Weights of a small mixture-of-experts language model, trained from scratch on English Wikipedia: width 256, vocabulary 2666.
Below are experts of layer 3 (counted from 0) of a mixture-of-experts language model. Rows are named router (the router's row for the expert), gate (a neuron's input weights, with its number), up (a neuron's input weights, with its number) and show model dimensions 0-255. Each number is 128 + 24 x the weight over its row's rms, rounded and kept within 0 to 255.
After each expert's rows: a language model's description of what the expert responds to; "gets" lists some tokens that make up at least twice as much of what it gets as of all text. This comes from a sample of Wikipedia text that the model never trained on. Tokens count by the router's weight.

# expert 7
router [123 105 124  95 157 146  72 158 101 133 136 109  92 133 150 140 144 108 115 166 122 132 105 117 125 104 170 102 133 162  99 137  77 137 156 126 127 118  71 130 162 110 151 118 137 122 135 126 105 150 127 103 128 115 136 143 143 121 121  97  97 163 142 153 141  96 168 132  95 148 141 105 135 124 144 125 142 113 137 105 103 163 135 140 160  92 102 120 110 118 145 135  98 115 132 149 149 122  78 102  96  64 139 142 144 109 120 137 121 152 130 152 145 147 106 113 132 154 168 119 126 111 116 128 153  77 119 112 133 100 143 181 117 103 110 137 161 123 133 161  95  89 130 140 132 139 130 125 185 170 170 129 164  89 146 115 129 123 148 142 100 160 161 109 127 121 180 117 143 110 100 156 104 112 132 126 152  93 152 159 126 137 160 122 142 141 112  92 141 110 147 120 129 185 166  87 128 159 140 163 129 114 140 127  87 127 133 129 116 157 148 160 123 181  98 142 117 167 137 109 140 115 163 128 142 174 120 158 132 131 156 138 123 170 144 126 163 106 102 146 144  87 129 135  73 128 131 100 141 173 119 155 160 170 114  78]
gate0 [ 73 106 113  95 121 123 119 146 111 144 110 104 108 143 140 150  82 144  84 100 144 115 126 122 165 132 161 150 145 119 105 116 126 152  96 169 159 146 103  85 120 115 114 126 129  98 102 120 162 123 117 136 135 144 151  75 124 124 134 122  67 117 105 159 146 136 164 113 121 161 116 124 124  89 153 112 125 140 117 131 137  96 159 118 121 111 116 106 145 112  93 151 169 168 125 133  94 147 123 128 123  86 150 138 125 187 121  76 171  87 145 127 150 149 129 131  88  76 115 157 134 135 133 120 130 123 122 123 112 217  79 147 105 122 136 132 137 148 114 135 105  88 116 146 113 146 159 159 115 139 146 104 105 104 119 130 107 105  94  75 153 140 143 144 126 142 176 128 140 129 116 130  70 118 141  95 109 162 114 120  88 153 167 103 120 131 115 110 136 133 110  97 101 128 152 142 103 111  82 111 141 168 171 112  83 125 131 114 116 127 109 149 110 151 104 114 100 160 135 131 116 148 158 142 144 141 127 100 111 115 136 134 107 124 116 121 149 139 125 115 119  97 149 184  94 148 165 116 142  86 130 124 119 119 151  72]
up0 [131 130 146 136 124 119 202 168 123 127 105 123 184 124 103 130 108 107  66 177 102 109 100 120 133 132 116  76 108  99 126 134 129 157 140 158 101 131 164 107 144 147 131 113 156 143  87 150 115 109 145 106  90 156 141  90 152 123 111 105 152 106 113 103 106 145 146 104 167 156 131 135 113 116 148 140 137 128 118 121 101 124 123 144 111 174 173 157  76 117 114 166 134  95 143 140 163 126 128 130 129 142 125 163 162 151 154 120 103 142 117 133 117 131 117 102 132 125  92 108 132 113 104 125 126 136 141 181 136 134 116 153 130 137 128 107 138 145 116 111 171 111 155 110 115 153 143 143 129 124 116 130 149 141 114 135 148 118 140 138 133 143 108 174 110 134 176 122  95 118 115  98 119 169 165 127  91 150 126 113 160 102  87 140 153 142 121 161 160 142 121 184 137 148  67 175 130  63 130  84 118 108 117  70 136 100 132 133 135 124 150 120 100 134 180 127 160 120 106 137 108 130 105 129 120 154 120 140 109 136 148  96 148 130 117  89 157  97 104 142 155 135 151 123 207 152 121 134 151 149 101 116 150 152 136 166]
Common word-initial stems. Opening word pieces that begin longer words, such as under, con, ag, polit, Ac(adem), art, Met(heny), often after "the" or "a".
gets: " con", " under", " Con", "ast", " ac", " Ad"

# expert 9
router [149 166 140 146  99 152 112  96 106 148 121 115 101 136 134 132 148 135 111 141 108 116 126 114 124 155 133  75 125 125 121 129 106 133 125 111 107 112 137  85 141 166 131 128  95 119 112  99 151 141 145 134 127  87 185 155 167 156  97 164  81 104 135 149 140 152 146 137 116 136 108 115 123 120 129 156 150  78 109  91 139 109 110  81 118 181 165 137  88 134 141  99 104 157 109 130 147  96 126 203 188 128 100 128 107 145 121  95 122 111 112 127 132 116 107  95 139  98 154 139 143 142 123 101  95 144 121 128 100 105 152 168 113 109 114 164  82  93  93 132 122 149  92  77 108  99 146  94 116 133 150 113 116 107  84 107 140 153 150 123 140 108 159 116 147  84 151 122 101 121 104 132 127 104 116 117  81 151 100 146 118 100 112 122 120 158 147 147 115 110 110 150 157 137 136 123 129 145  92 125 138 139 164  82 130 159 110 105 129 182  77 111 132 114 142 135 113 132 131 155 122  96 139 136 149 116 152 144 118 131 118 163 124 111 128 133 137 146 132 135 140 103 134  81 117 172 100 140 110 155  88 135 175  57 114  95]
gate0 [148 136 123 178  77 133 130 107 184 150 151 120 129 112 164 155 148 144 148 130 130 111 135 173 124 136 136  82 130 151 160 101  74 117 121 174 125 133 158 142 135 167 108 107 153 126 125 114 121 152 141 109 107 154 126 138 106  93 120 172  90 136  79  99  86 160 141 143 118 153 136 110  79 154 112 117 100  85 143 168 136 182 140 121 169 151 139 127 142 142 123 142 103 124 141 125 176 134 135 190 115 156 147 127 160 119 140 159 119 116 152 123 154 117 147 118 139 130  96 142 148 119 157 111 131 142 130 150 110 128 122 110 135 132 111 165 150 107 139 110 166 125 110 116  99 170 144 112 169 108 117 126 148 111 153 130 114 138  56 162 118 115 143 111 166 104 148 126 143 134 131 118 194 143 123 152 117 159 145 159 171 119 167 149 137 138 141 121 104 149  72 123 139  99 138 118 103 108 110 119 100 138 135 109 152 118 108 103  89 121 121 154 115  91 125 126 120 136 133 160 128 100 173 143 134 153 147 136  80 104  82 134 127 175 135 146 129 109 153 108  85  95 137 103  99  91 153  99 127 118 154 146 111 108 117 151]
up0 [123 162 143 123 140 120 163 115 188 165 132 101 143 148 153  93 117 151 114 149 134 144 143 134 127 141 148 117 104 147  97 116 103 166 133 128 123 146 170 117 119 149 121  62 139 134 128 115 132 118 119  82  85 122 125 147 120 120 109 154 121 142 103 112 139 118 144 111 125 139 150 121 133 156  68 101 150 140 130  88 134 107 138  81 126 187 136 117  89 147 143 123  99 116 138 154 168 130 114  84 148 135 117 121 100  91 107 123  67 142 145 174 120 161 131  79 107 132  77 147 105 123 182 123 111 118 144 111 122 100  96 111 116 119 123 138 123  89 129 119 127 146 128 142  99 132 155 143 153 137  90 118  90  94 127 118  73 122  91 109 161 150  75 142 146 117 119 128 145 160 121 145 126 125 122 128 129  93 159 129 160 100 116 156 117 110 127 107 121 117  95 147 137  83 122 142 111  90 130  89 108 112 135  97 140 182 151 161 140 164 152 143 121  83 134 118 110 128  68  87 192 128  94  99 179 116 125 135 136 151 139 128 106 110 117 121  96 111 120 115 110 135 131 116  85 102 143 123 122 118 169 110 104 129 110 121]
Biographical adverbs and verbs. Short adverbs and biographical words in life and career narratives, such as only, again, there, him, time, born, died, met.
gets: " time", " up", " him", " only", "born", " —"

# expert 58
router [135 158 154 120 120 148 148 160 109  94 181 142 148 164 116 142 177 121 146 113 140 128 116 142 115 166 145 120 152  86  89  99 139 143 104 135  89 125 159 132 119 122 119  66 113 130 132 145 182 113 150 120 113 181 121 138  92 112  99 171 147 132  86 159 143 142 140 101 163 112 133 170 141 154 157 167 108 110 140 111 113 120 177 116 165 145 167 160 129  88  87 127 177 115 151 136 158 120  90 161 126 105 117  90  79 126 147 120  99 144 133 126 132 123 111 134 133 134 134 109 158 134 145 125 144 108 152  87 164  87 129 103 116 116 153 122 108 135 120 134 113 176 161 119 157 125 133 116 172 110 122 167 100 158 118 109 140 116 141 155 103  91 102 114 141 153 113 148 112  82 114 106 140 169 117 134 141 119  98 115 170 118 109 143 124 145 149 156 154 133 127 126 132  66 130 149 115 113 140 139 133 113 153 154 149 109 136  82 133 128  59 141 161 131 103 132 109 126  98  97 112 124 147 149  99 119 126 141 146 103 110 142 139 149 173 170 126 137 162 127 119 114 134 106 126 107 137 117 155 120 120  84 104 108  74 108]
gate0 [117 114 159 123 137 166 118 174 122 144 123 147 119 118 107  98 114 143 125 155 188 117 164 145 122 144 120 148 141 147 168  90 100 116 126 140 134 109 115  85 151 111 107 124  92  82 137 102 155 110 134 145 116 151 162 127 128 122 113 134 141 107 115 105  86 121 101 132  93 136  98 136  79 165 103 128 115 132 131 166 136 135  92 128 104 134 112 158 110 116 138 138 143 150 134 127 154 171 130 115 131 123 155 156 153 122 123 172 173  96 161 143 166 138  97 140 120 126 141 127 147 134  95 121 176 123 109 114 147 119 146 119 157 128 143 128  95 124 136 122 160 176 161 153  80 102 119 176 128 146 126  95 143  87 127 102 187 142 116 148 149 169 141  96 165 131 114 125 148 128 134 110  88 155 111 119 127 143 148 117 137  92  98 144 123 114 131 123  52 138  77 120 137 132 119  95 119 137 109 111 144  90 133 145 129 183 119 128 123 133  89 120 112 140 116 128 149 142 154 120  87 156 110 101 113 159 106 111  92 151 105  95 154 175  73 170 118 151 114 146  69 169 156 179 119 138 128 148 123 123 157  96 122 116 120 124]
up0 [110 124 131 114 147 129 108  74 171 159 124 140 169 127 141 126 124  90  90 154 133  85 139 143 143 118 133 137 150 150 129 151 162 118 129 101 109 123 143 131 158 137 123 149 133 113 131 127 109 129 151 116 173 105 102 174 111 138 135  77  76 144 130 113 134 121 123 118 127 141 145 119 134 143 152 104 161 173 130 167 136 113 131 137 133  84 123 128 113 132 105 149  99 165 147 125 137 137  91 144 137 165 136 132 156 152 172 123 124 154 140 127  99 120 131 130 109 124 111 130 109 126 140 143 127 146 131 160 155 161 115 143 152 149 118 119 133 152 128 130 140 125 157 120  94 123 202 118 160 108 151  80 138 150 154 123 184  77 164 145 122 123 127 176  76 103 131 171 131 180 108 139 198 123 130 134  75 108 171 143 130 132 150 153 148 116 133 148  99 109 178 110 140  75 134 113 169 123 103 131 152 124 140 104 131  81 127 113 143 121 120 110 101 172 110 102 128 110 141 101 147 178 136 142 106  95 105 132 135 122 103 119 132 172 161 124 148 111  98 152 122 139 128 105 154 155  97 101 162 141 136 186 174 115 153 150]
Korean name vowels, infobox breaks. The e in romanized Korean names like Hye-jung, Se-ok, plus line breaks ending infobox fields and table rows.
gets: "e", "is", "\n", "as", "us", " ne"

# expert 31
router [104 130 134  96  79 127 121 138 100 116 153 150  88 141 127 143 148 174 116 162 139 111 123 107 118 126 145 199 112 154 117 112 129 130 170 105 113 105  85 157 107 127 124 119 138 127 104 127 128  90 160 150  93  79 115 136 105 131 144 117 104 115 144 136 143 119 149 106 166  77 124 144 116 118  81 136 113 171 103 130 100 143 140 110 134 139 115 117  73 138 117 151 169 126 115 124  97 121 111 133 128 115 106  65 152 146 124 137 156  96 168 174 166 144 145 139 132 118 150  96 128 118 154 106 113 121 136 101 119  78 109 147 147 102  77 135 166  79 106 162 137 106 162 131 130 139 121 110 111 142 126 126 143 125 147  84 150 126 123 142 151 132 120 115 124 115 109 118 149 131  65 110 165 143 131 133 124 135 138  95  72 124 137 103 163 113 117 127  83 126 159 132 150 145 137  88 157 151 124 136 114  88 142 115 132 113 118 103  83 159  98  98 164 148 136 171 136 130  93 142 112 157 163 144 103 119 127 115 126 118 157 143  92 107 103 158  93 143 141 139 139 112 159 122 172 119 116  68 153 158 133  94 115 134 121 176]
gate0 [121 125 128 128 130 106 115  76 117  86 147 140 109 138 121 148 135 100 147 166  98  86 117 113 155  96 144 185 161 126  97 135 120 113 101 120 133 157 112 129 135 110 109 166 146 151 109 106 174 168 107 137 122 129 120 100 143 110 122  95 127 111 150 134  85 132 136 110 165 106 157 153 111  99 136 123 101 178 128 139  99 147 132 134 169  92 128 137 154 173 141 162 132  99 118 154 108 176 120 147 134 157 127 100 130 147 159 133 134 125 106 147 110 130 128 106 151 111 156 120  83 111 105  98  78 139 183 126 124 187 114 121 168 121 127 141 104 142 139 111 122  99 182 142 200 103 139 124  82  99 176 122 122 125 169  95 163 107 104 147 138 117 146 137 130  92 117 103 137 135  86 112 137 142 150 122  97 148 124 136 138 132 117 126 109  85 120 107 141 105 144 127 144 139  83 117 122 125 135 139  93 138 133 127 164 144 124 159 119 140 111 110 108 125 121 103  82 112  97 146 130 112 139 118 120 107 119 130 133 161  97 108 110 113  59 117 146 149 112  79 122 130 132 126 143  78 129 133 145 135 168 121  55  94 100 142]
up0 [158 112  99  98 119 151 122 113 123 115  98 115  84 111 136 123  94 145 107 166 152 131 149  97 142  92 158 114 112 173  86 110 126 169 116  89  96 168 101 161 144 108 113 134  99 127 112 161 114 143 134 133 127 158  86 126 150 140 122 117 170 149 100 113 141 139 132 132 119 118 107 128 127 136 121 139 109 116  97 115 126 143 147 174 133 171 135 127 120 102 110 148  87 147 103 142 129 110 135 136 111  79 116 124 145 123 146 133  88 112 163 129 148 106 120 102 137 123 107 150 123 156  99 154 114 186 167  92 106 123 138  94 134 138 147 173 125  91 111 116 194 154 129 118 146 140 152 115 187 145  98 118 122 137 113 152 116 145 112 162 134 157  93 146 141 118 151 102 126 149 163 124 123 126 151 148 105 115 180 120 113 169 103 165 160 161 143 117 130  98 137 139  65 127 126 151 126 107 167 126 113 124 171 152 154 130 135 136 116 162  69  69 120 170 125 113  89 161 111 128 126 120 103 138 150 108  75 109 111 140  90 132 179 128 153 103 124 112 160 160 112 129 100 104 154 106 151 101 128 110 102 137 123 114 151 122]
Inner word pieces. Middle pieces of common words after an opening consonant, such as bea'ut'y, b'oard', publ'ish', dipl'om'at, plus stems like writ, air, us.
gets: "ut", "air", "our", " writ", " us", " air"

# expert 50
router [154 124 142 154 128 103 130  97 126 148 174  82 137 164 185 139 139 121  76 125 150  87 118 100 116 146 159 171  79 118 131 116 133 167 148 144 143 155 127 101 136 127  94 150 116 150 128  77 133  92 138 147 109 158 134 150  91 116 124 117  94 127 129 116 138 155 110 117  80 119  97 133 127 125 134 135 144  93 161 140 135 179 131 148 153 111 122 142 125  59 132 114 106 123 124 119  91 129 128 130 149 168  99 155 130 140 101 101 116  96 149 108 127 131 136 106  94 134 124  75 121 136 100 140  94 119 140  99 168 130 139 119 180  76 103 108 136 152 114 108 107 139 138  99 126  86 112 157  95 122 155 109 113 148 160 158 110 142 132 141 128 132 123 134 116  94 132 123 133  90 111 154 125 133  94 157  99  95 160 118 133 113 122 136 104  84  86 131 123 157 141 144 110 143 155 100 111 143  71 115 125 152 163 104 142  80 144 133 104 103  99 140 133  83 177 146 165 126 147  83 125 127 128 152 123 136 102 102 149 124  83 151 175 127 118 115 149 126 120 130 160 119 137 135 134 105 143 137 107 120 114  95 143  79  76 153]
gate0 [136 125 135 109 120 146 144 125 111 152 144 119 112 138 121 147 125 129 139 100 145 136  97 177 105 120 150 154 120 129 181 145 155  71 118 107 165 100  82 154 130 114 103 136 134 101 130 119 142 116 162 146 113  98  92 144 140 104 145 114 132 136 144 105 165 179  89  93 157 158  82 106 130 106 136 135  90 148  73 125  96 146 145 130 151 109 134 146 158 108 160  99 126 133 117 148 139 161 110 139 134 162 141 143 150  73 209 105  97 113 142 120 155 124  61 130 122  94 163 156  96 113 106 133 133  83 184 111 107 156 105 123 135 131 142 154  95 152 121 141 114 132 183 118 109 119 149 157 120 151 143  97 133 163 122 121 163  89  94 140 118 136  96 107 102 137 108 168  86 126 115 121 133 144 159 133 125 116 118 131 129 120 139 141 134 148 113 122 112 132 154 162 114 160 124 137 146 125 106 157 133 104 134 164 155 135 119 102  94 131 124 105 112 108 142  90 127  78  90 111 104 141 152 163  88 140 161 102 145 136 118 149 141  99 160 110 117 106 157 150 144  94 148 125 116 110 117 172 123  79 127 147 144 103 127 159]
up0 [110 155 151  99 151  82 123 136 163 136 138 131 200 121 188  89 146 121 107 109 126  95 137 125 157 101 102 134  85 158 172 106 125 135 113 135 192 156 169 169  99 134 145 176 162 168 118 140 108 133 188 122 100 103 131  99 131 155 131  76 100 117 118 115 140 142 124 155 106 119 127 131 124 128 135 110 102 147 138 164 124 145 109 175 146  90 110 126 121 125 161 154 153 136 132 137  89 135  99 113 119 164 100 112 131 116 133 185 103 124 190 118 122 100 127 122 137 140  75 110 150 120  92 141 128 114 143  88 149 149 154 135 114 159  84 119 169 162 127 155 126  83 148 130 111 167 142 143 134 114 144  84  97 101 133 174 141 158 165 111 142 120 148 138 116 108 128 143 129 133 105 127 141 137 125 129 128 166 157 111 111 120 104 122  94 120 129 142  98 110 125 164 133 123  96 139  88 105 114 129 131 149 150 145 125 139 141  87 112 114 143 130 113 119 113  84 125  95 124 111 118 117 132 136 149 135 167  99 126 134 113 172 112 155 102 137 158 113 141  89 144 109 113 115 100 128 125 163 147  69  92 130 141 124 117 134]
Time units and ordinals. Ordinal suffixes th, st, rd after numbers and time words such as years, century, million, days, year, plus word endings.
gets: "th", "est", " years", "%", "st", "age"

# expert 39
router [145 115 121 137 107 106 161  98 131 120 133 109 123 131 100 112 135 154 159 156 132 154 129 117 123  79 104 127  89 139 131 108 126 149 104 117 111 159 126  87  46 109 136  96 112 128 101 119 151 125 120 166 175 130 109 115 134 174 105 154 115 106 118 157 143 136 136 111 102 168 114 129  91 147 119 108 136  78 137 123 124 135 132 151 136 125  47 182 143 169 145  65 136 151 149 120 132 144  99 153 163 179 126 101 164 127 113 167 127 132 149 103 163 191 146 128 119  89 130 123 124 120 149 129 152 155 126 127 124 123 121  71  99 148 132  97 114 113 143 121 123 140 134  93 136 170 176 125 130 176 129 169 130 146 138  86 108 116 161 123 117 104 111 174  87 107 127 172  88 101 159 109 108 139  92 139 104 146 147  99 127 107  94 142 102 117 145 143 111 105 127 160 117 134 108 133 147 141 130 103 145 135 149 126 136 132 168 126 162 141 129 102  94 126 118 128  85 127 137 142 105  70 124 144 131 114 113 164 122 103 135 131 149 113 133 100  87 104 145 144 148 124 136 158 105 118 153 147 161 114 143 134 151 130 154 136]
gate0 [ 75  84 124 159 114  85 143 126 172 124 176 126 131 131 131 143  93 118 133 129 114 133 121 115 139 137 110 129 129 106 122 140 105 155 136 118 122 125 165 145 108 119 137 153  69 117 175 108 145 172 110 151 145 115 151 169 141  79 127 119 110 126 147 142 110 177 133 131 132 161 171 134 134  86 121 117 127 109 131 142 123 124 111 104  97 121  68 104 130 120 153 132 108 130  80 125  92 144 149 119 146 138 142 145 149 164 139 125 142 138 108 113 105 155 146  85  75 143 163 135 120 126 102 145 138 118 119 121 155 154 125 111  62  97 129 126  97 145 103 109 127 126 139 105 125 123 127 145 154 141 139 150  95  81 129 102 164  88  98 140 160 131 124 128 128 120 128 155 112 126 133 112 108 156 117  88 120 104  95 139  99 124  88 144 150 145 123 147 122 124  96  90 121 130 103  83 116 124 171 134 148  84 140 130 144 119 118  90 129 110 127 121  38 133 171 104 152 166 124 111 112 161 127 130 141  87 101 135  88 169 116 134 141 133 156 112  86 140 108 195 172 125  97 151 118  88 124 136 134 110 105 157 118 136 154 156]
up0 [146 130 116 187 145  99 168 155 160 113 129 141 167 108 118 166 119 158 121 103 162  86  82 135 103 102 195 139 140 149 149  66  96 117 145 150 123 144  94 165 164 154 122 131 138 118  94  91 137 126 152  98 120 129 107 130 141 118 167 114 138 133 161 159 105 167 139 154 131 145 107 130  94 124 134 117  84 102 123 103 125 137  71 121  81 153  85 157 105 127 140 120 169 131 157 138 147 158 121 141 143 116 103 136  89 148 175  86 104 130 133  96 135 138 149 123  89 161 170 145 136 159 106 153 124 136 125 117 164 109 159 138  95 154 126 133 133  95 121 137  91  90 122 123 195 117 122 157 120 153 138 141 153 128 130 110 122 145 157 138 107 131 152  93 148 161 146 129 142 149  98 174 110  99 132 128 152 101 173 164 105 150 138 142 157 123 108 132 137 150 123 115 119 137 158 144 121 126 136 113 163 126 153 154  90 100 116 116 117 149 129 142 132  84 147 166 128 144  91  84 143 146 162 132 104 134 104 113 128 142 115 151 133 126 149 119 129  89 143  92 106  97 126 135 115  90 142 101  99 133 138 109 140 152 153 150]
Adverb endings and year digits. The -ly ending of adverbs (ironically, perfectly, carefully) and well, however, often, plus the leading 1 of years like 1857.
gets: "1", "ly", " more", " well", "ely", "ually"

# expert 33
router [127 129 152 151 102 140 134 106 120 111  97 119 135 152 132 169 133 180 124 141 145  98 121 142 149 157 144 116 145 131 121 132  99 121 146 115 115  98 109 142 147 139  86  83 155 140  95  94 115 131 121 143 143 141 153 107 110  99 134  87  97 133 124 134 107 137 138  98 116 115 116  62 131 165 150 134 127 119  97 120 116 168 112 126  92 112 144 168 120 152 123  91 143 157 118 124 161 124 148  79 128 121 108 125 145 108 106 128 134 158 136 148 140 124 133 141 161 129  94 125 129 128 154 143 112 169 131  66 103 123 123 139 143 112 112 119 122  98 157 106 124 113 136 130 100  95 110  62 162 134 110 173 124 127 123 114 108 159 172 101 130 150 146 119 146 106 112  89 138 136 107 162 116  82 111 161 107 121 114 119 141 112 151  73 102 167 117  90 151 182 133  98 101 123 143 109 111 175 153 106 100 153  89 114  96 133 194 152 135 122 117 156 123 101 113 161 182  93 155 172  95 159 101 155 110 143 146 129 119 103 141 123 144  61 161 163 109 125 111 149 149 121 155 116 145 118 126  97 154 107 121 152 117 106  93 157]
gate0 [125 108 141 128 140 184 135 135 148 153 164 129 128 135 152 162 108 139 164 134 155  85 128 101 184 137 138 107 121 166 149 105 135  95 129 110 106 116 132 132 124 136  86 143 107 150 188 159 150 137 146 127 103 114 142 140 126 147 154 112 133  99 157 117  67 114 155 104 190 110 123 122 110 105 140 127 122 143 152 127  91 136 119 130 150 136  93 193 126 121 133 139 166 116 168 109 160 104 137 125 123  99 103 140 129 135  98 114 102 156 135 107 142 154 166 117 139 143 101 115  89 125 132 138 133 108 154  93  85 142 145 110 122 166 127 171 115 108 130 133 139 128 106 131 135 131 118 130 103 159 137 127 126 127 168 140 128 126 110 106 163 135 115 101 113 143  94 120 127 132 154 172 137  85 117  98 152 151 170  97 148 112 125 116 140 113 103  69 125  98  96 100 129 125 182 113  94 122 107  86 135 142 141 148 109 176 113 154 129 103 143 190 126 120 132 101  53 135 136 134 155 124 122 127  99 101 122  97 110 112 146 113 122  83 121 130 106 121 138 150 153 148  79 131 111 126 158 107 108 127 205 135 138 141 123 170]
up0 [ 95 129 124 128  68 121 125 120 125  91 173 124 126 160 126 118  98 169 151 126  71 109 155 134 134 120 106 136 134 166 114 122 124 169 112 141 113 160 125 122 139  97 108 114 156 128 112 156  96 152  98  70 158 115 132 115 161 175 133 116 158 135 158 113 143 141 119 134 122 126 119 125 123 124 163 158 128 152 121 105 132 165 105 158  97 117  89 118  60 115  96 162  97  79 119 132 131 123 163 118 120 121 146 121 166  83 113  95 127 145 112 119  74 136 138 136 134 122 148 149 121 141 136 114 121 113 128 121 138 139 119 115 131 145 102 163  84 133 116 114  90 161 104 123 135  88 183 135 111 134 117 113 122 138 118  92 114 114 132  87 123 119 117 103 122 165  93  98 146 137 178 123 125  70 125 153 145 121 141  56 120 114 163 118 128  88  80 143 144 136 127 103 107 139 161 156  80 153 124 140 104 125 109 117 102 179 120 106 153  85 165 136 125 119 110  96 120 126 168 105 145 129 175 102 117 143 144 133 132 109 147 135 110 134 137 107  51 134 134 162 120 105 142 141  98 117 137 100 131 108 131  89 134 133 123 105]
Capitalized word beginnings. First pieces of capitalized words and names, such as An, Pro, Pol, New, O(ther), plus other and any after the.
gets: " An", " other", " In", " Pro", "ro", " New"

# expert 52
router [ 95 102 119 151 103 110  96 162 150 162  81 123 167 148 145 157 125 143 130 120 136 129 145 147 153 119 146 156 116 129 101 135 145 102 134  98 141 168  97 112 127 137 139 141 150 153 119 121 144 121 112 163 127 115 154  77 162 149 110 140 138 102 114 147 176 119 107 131  95 115 156  90 113 109  88 103  98 136 119 110 168 135 128 145 137 119 168 121 122 135 124 153  93 115 128 141 169  74 158 138 121 136  96  98 167 152 179 148 125 126 105 179 117 149 133 149 154 117 169 132 119 130 164 121 170 112 107 148 138 125 148 142  98 117 150 101 140 121 127 168 100  64 150 161 115 142 129 129 180 149 124 133 149 159  79 119 117 107 102 147 149  94  93 198 126 166 106 114 161 137 120 168  91 129  97 140 137 148 125 102 163 131 142  94 159 136 103  95 148 150 123 121 119  82 158 129 124 138 133 118  95 117  72 112 153 133 123 148 103 102 115 132 123 159 137 125 163  59 103 148 115  99 137 150 118 138 152 128 109 146 140 130 126 174 107 141 114 137 149 130 120 155 158 122 116 132 105  98 113 109 142 125 162  90 104  99]
gate0 [112 134 154  97 168 118 127 136  65 106 135 148 147 103 109 169  93 100 130 121 137 102  75 167 108 126 127  83 103 138 107 137 131 163 129  73 155 141 127 149 112 126 109 117 119 179 118 131 143 148 135 146 144 115 108 117 126  90 130 157 116 108 121 128 131 127 116 147  79 112 145 172 141 155 130  77 145 176 154 138 148 142 116 163 152 126 155 139 111 139  95 118 129 114 121 132  70 164 140 120 130 118 137 126 120 120 180 142 121  90 114 137 117 106 144 122  72 172 109 106 138 121 123 130 121  81 100 130 140 111 102 130 147 140 138 133 166 142 141 144 125 120  89 135 127 114 113 187 149 129 109 111 165 144 126 124  85 124 128 152 161 151  87 137 137 147  79 144 124 126 158 127 117 126  69 107 120 151 129 141  89 161 138  82 123 108 111 156  89 141 158 144 131 122 107 128 104  70 124  71 118 158 145 157 149 147  63 137 106 169 140 179 131 133 114 152  90 115 138 120  94 134 129 145 116 154 172 141 146 147 120 117 121 116  88 143 133 146 156 138 146 112 115 109 132 148 138 121 170 108 158 154 106 136 116 147]
up0 [118 110 123 118 116 152 125 128 124 117 106 174  89 130 191 156 162 124 105  77 145 114 107 117 144 100 145 109  91 123 156 128 128 128 114 116 159 147 135 145 111 158 111 123  83 130 121 128 161 175 150 143 120 113 112 137 126 114 104 155 127 153  79 105 115 175 140  95 127 137 124 135 191 128 116 160 154 141 115 140  75 135 132 150  92 112 113 125 134 137 172 133 137 137 125 110 115 128 110 154 117 180 133 116 126 155 150 156 112 111 108 103 167 170 113 141 135 128 169 110 101 115 140 108 126 136 126 137 153 134  90 127 147 142 107 108 150 110 152 121 124 124 122 111 151 105 108 127 142 120 116 157 103  60 124  79 109 117  98 144 145  92 114 117 133 100 128 102 146 130 110 101 127 142  89  85  78 139 157 142  99 112 131 155 149 122 128 150 156 182 142 170 124 107 149 162  80 155 137 134 172 143 143 123 146 130  97 106 106 184 117 166 124 106 149 106 106 112 123 151  90 194 138 174 122 154 126 130 138  99 131 159  96 118  97 127 155 107 109 146 143 152 136 118 110 139 128  87 169 158  90 130 138  91  87 124]
Surname inner pieces. Middle pieces of personal names, especially after Mc or a first name, such as McC-le-llan, McK-en-ley, Hoch-schild, Evans.
gets: "ou", "el", "un", " Mc", "ol", "le"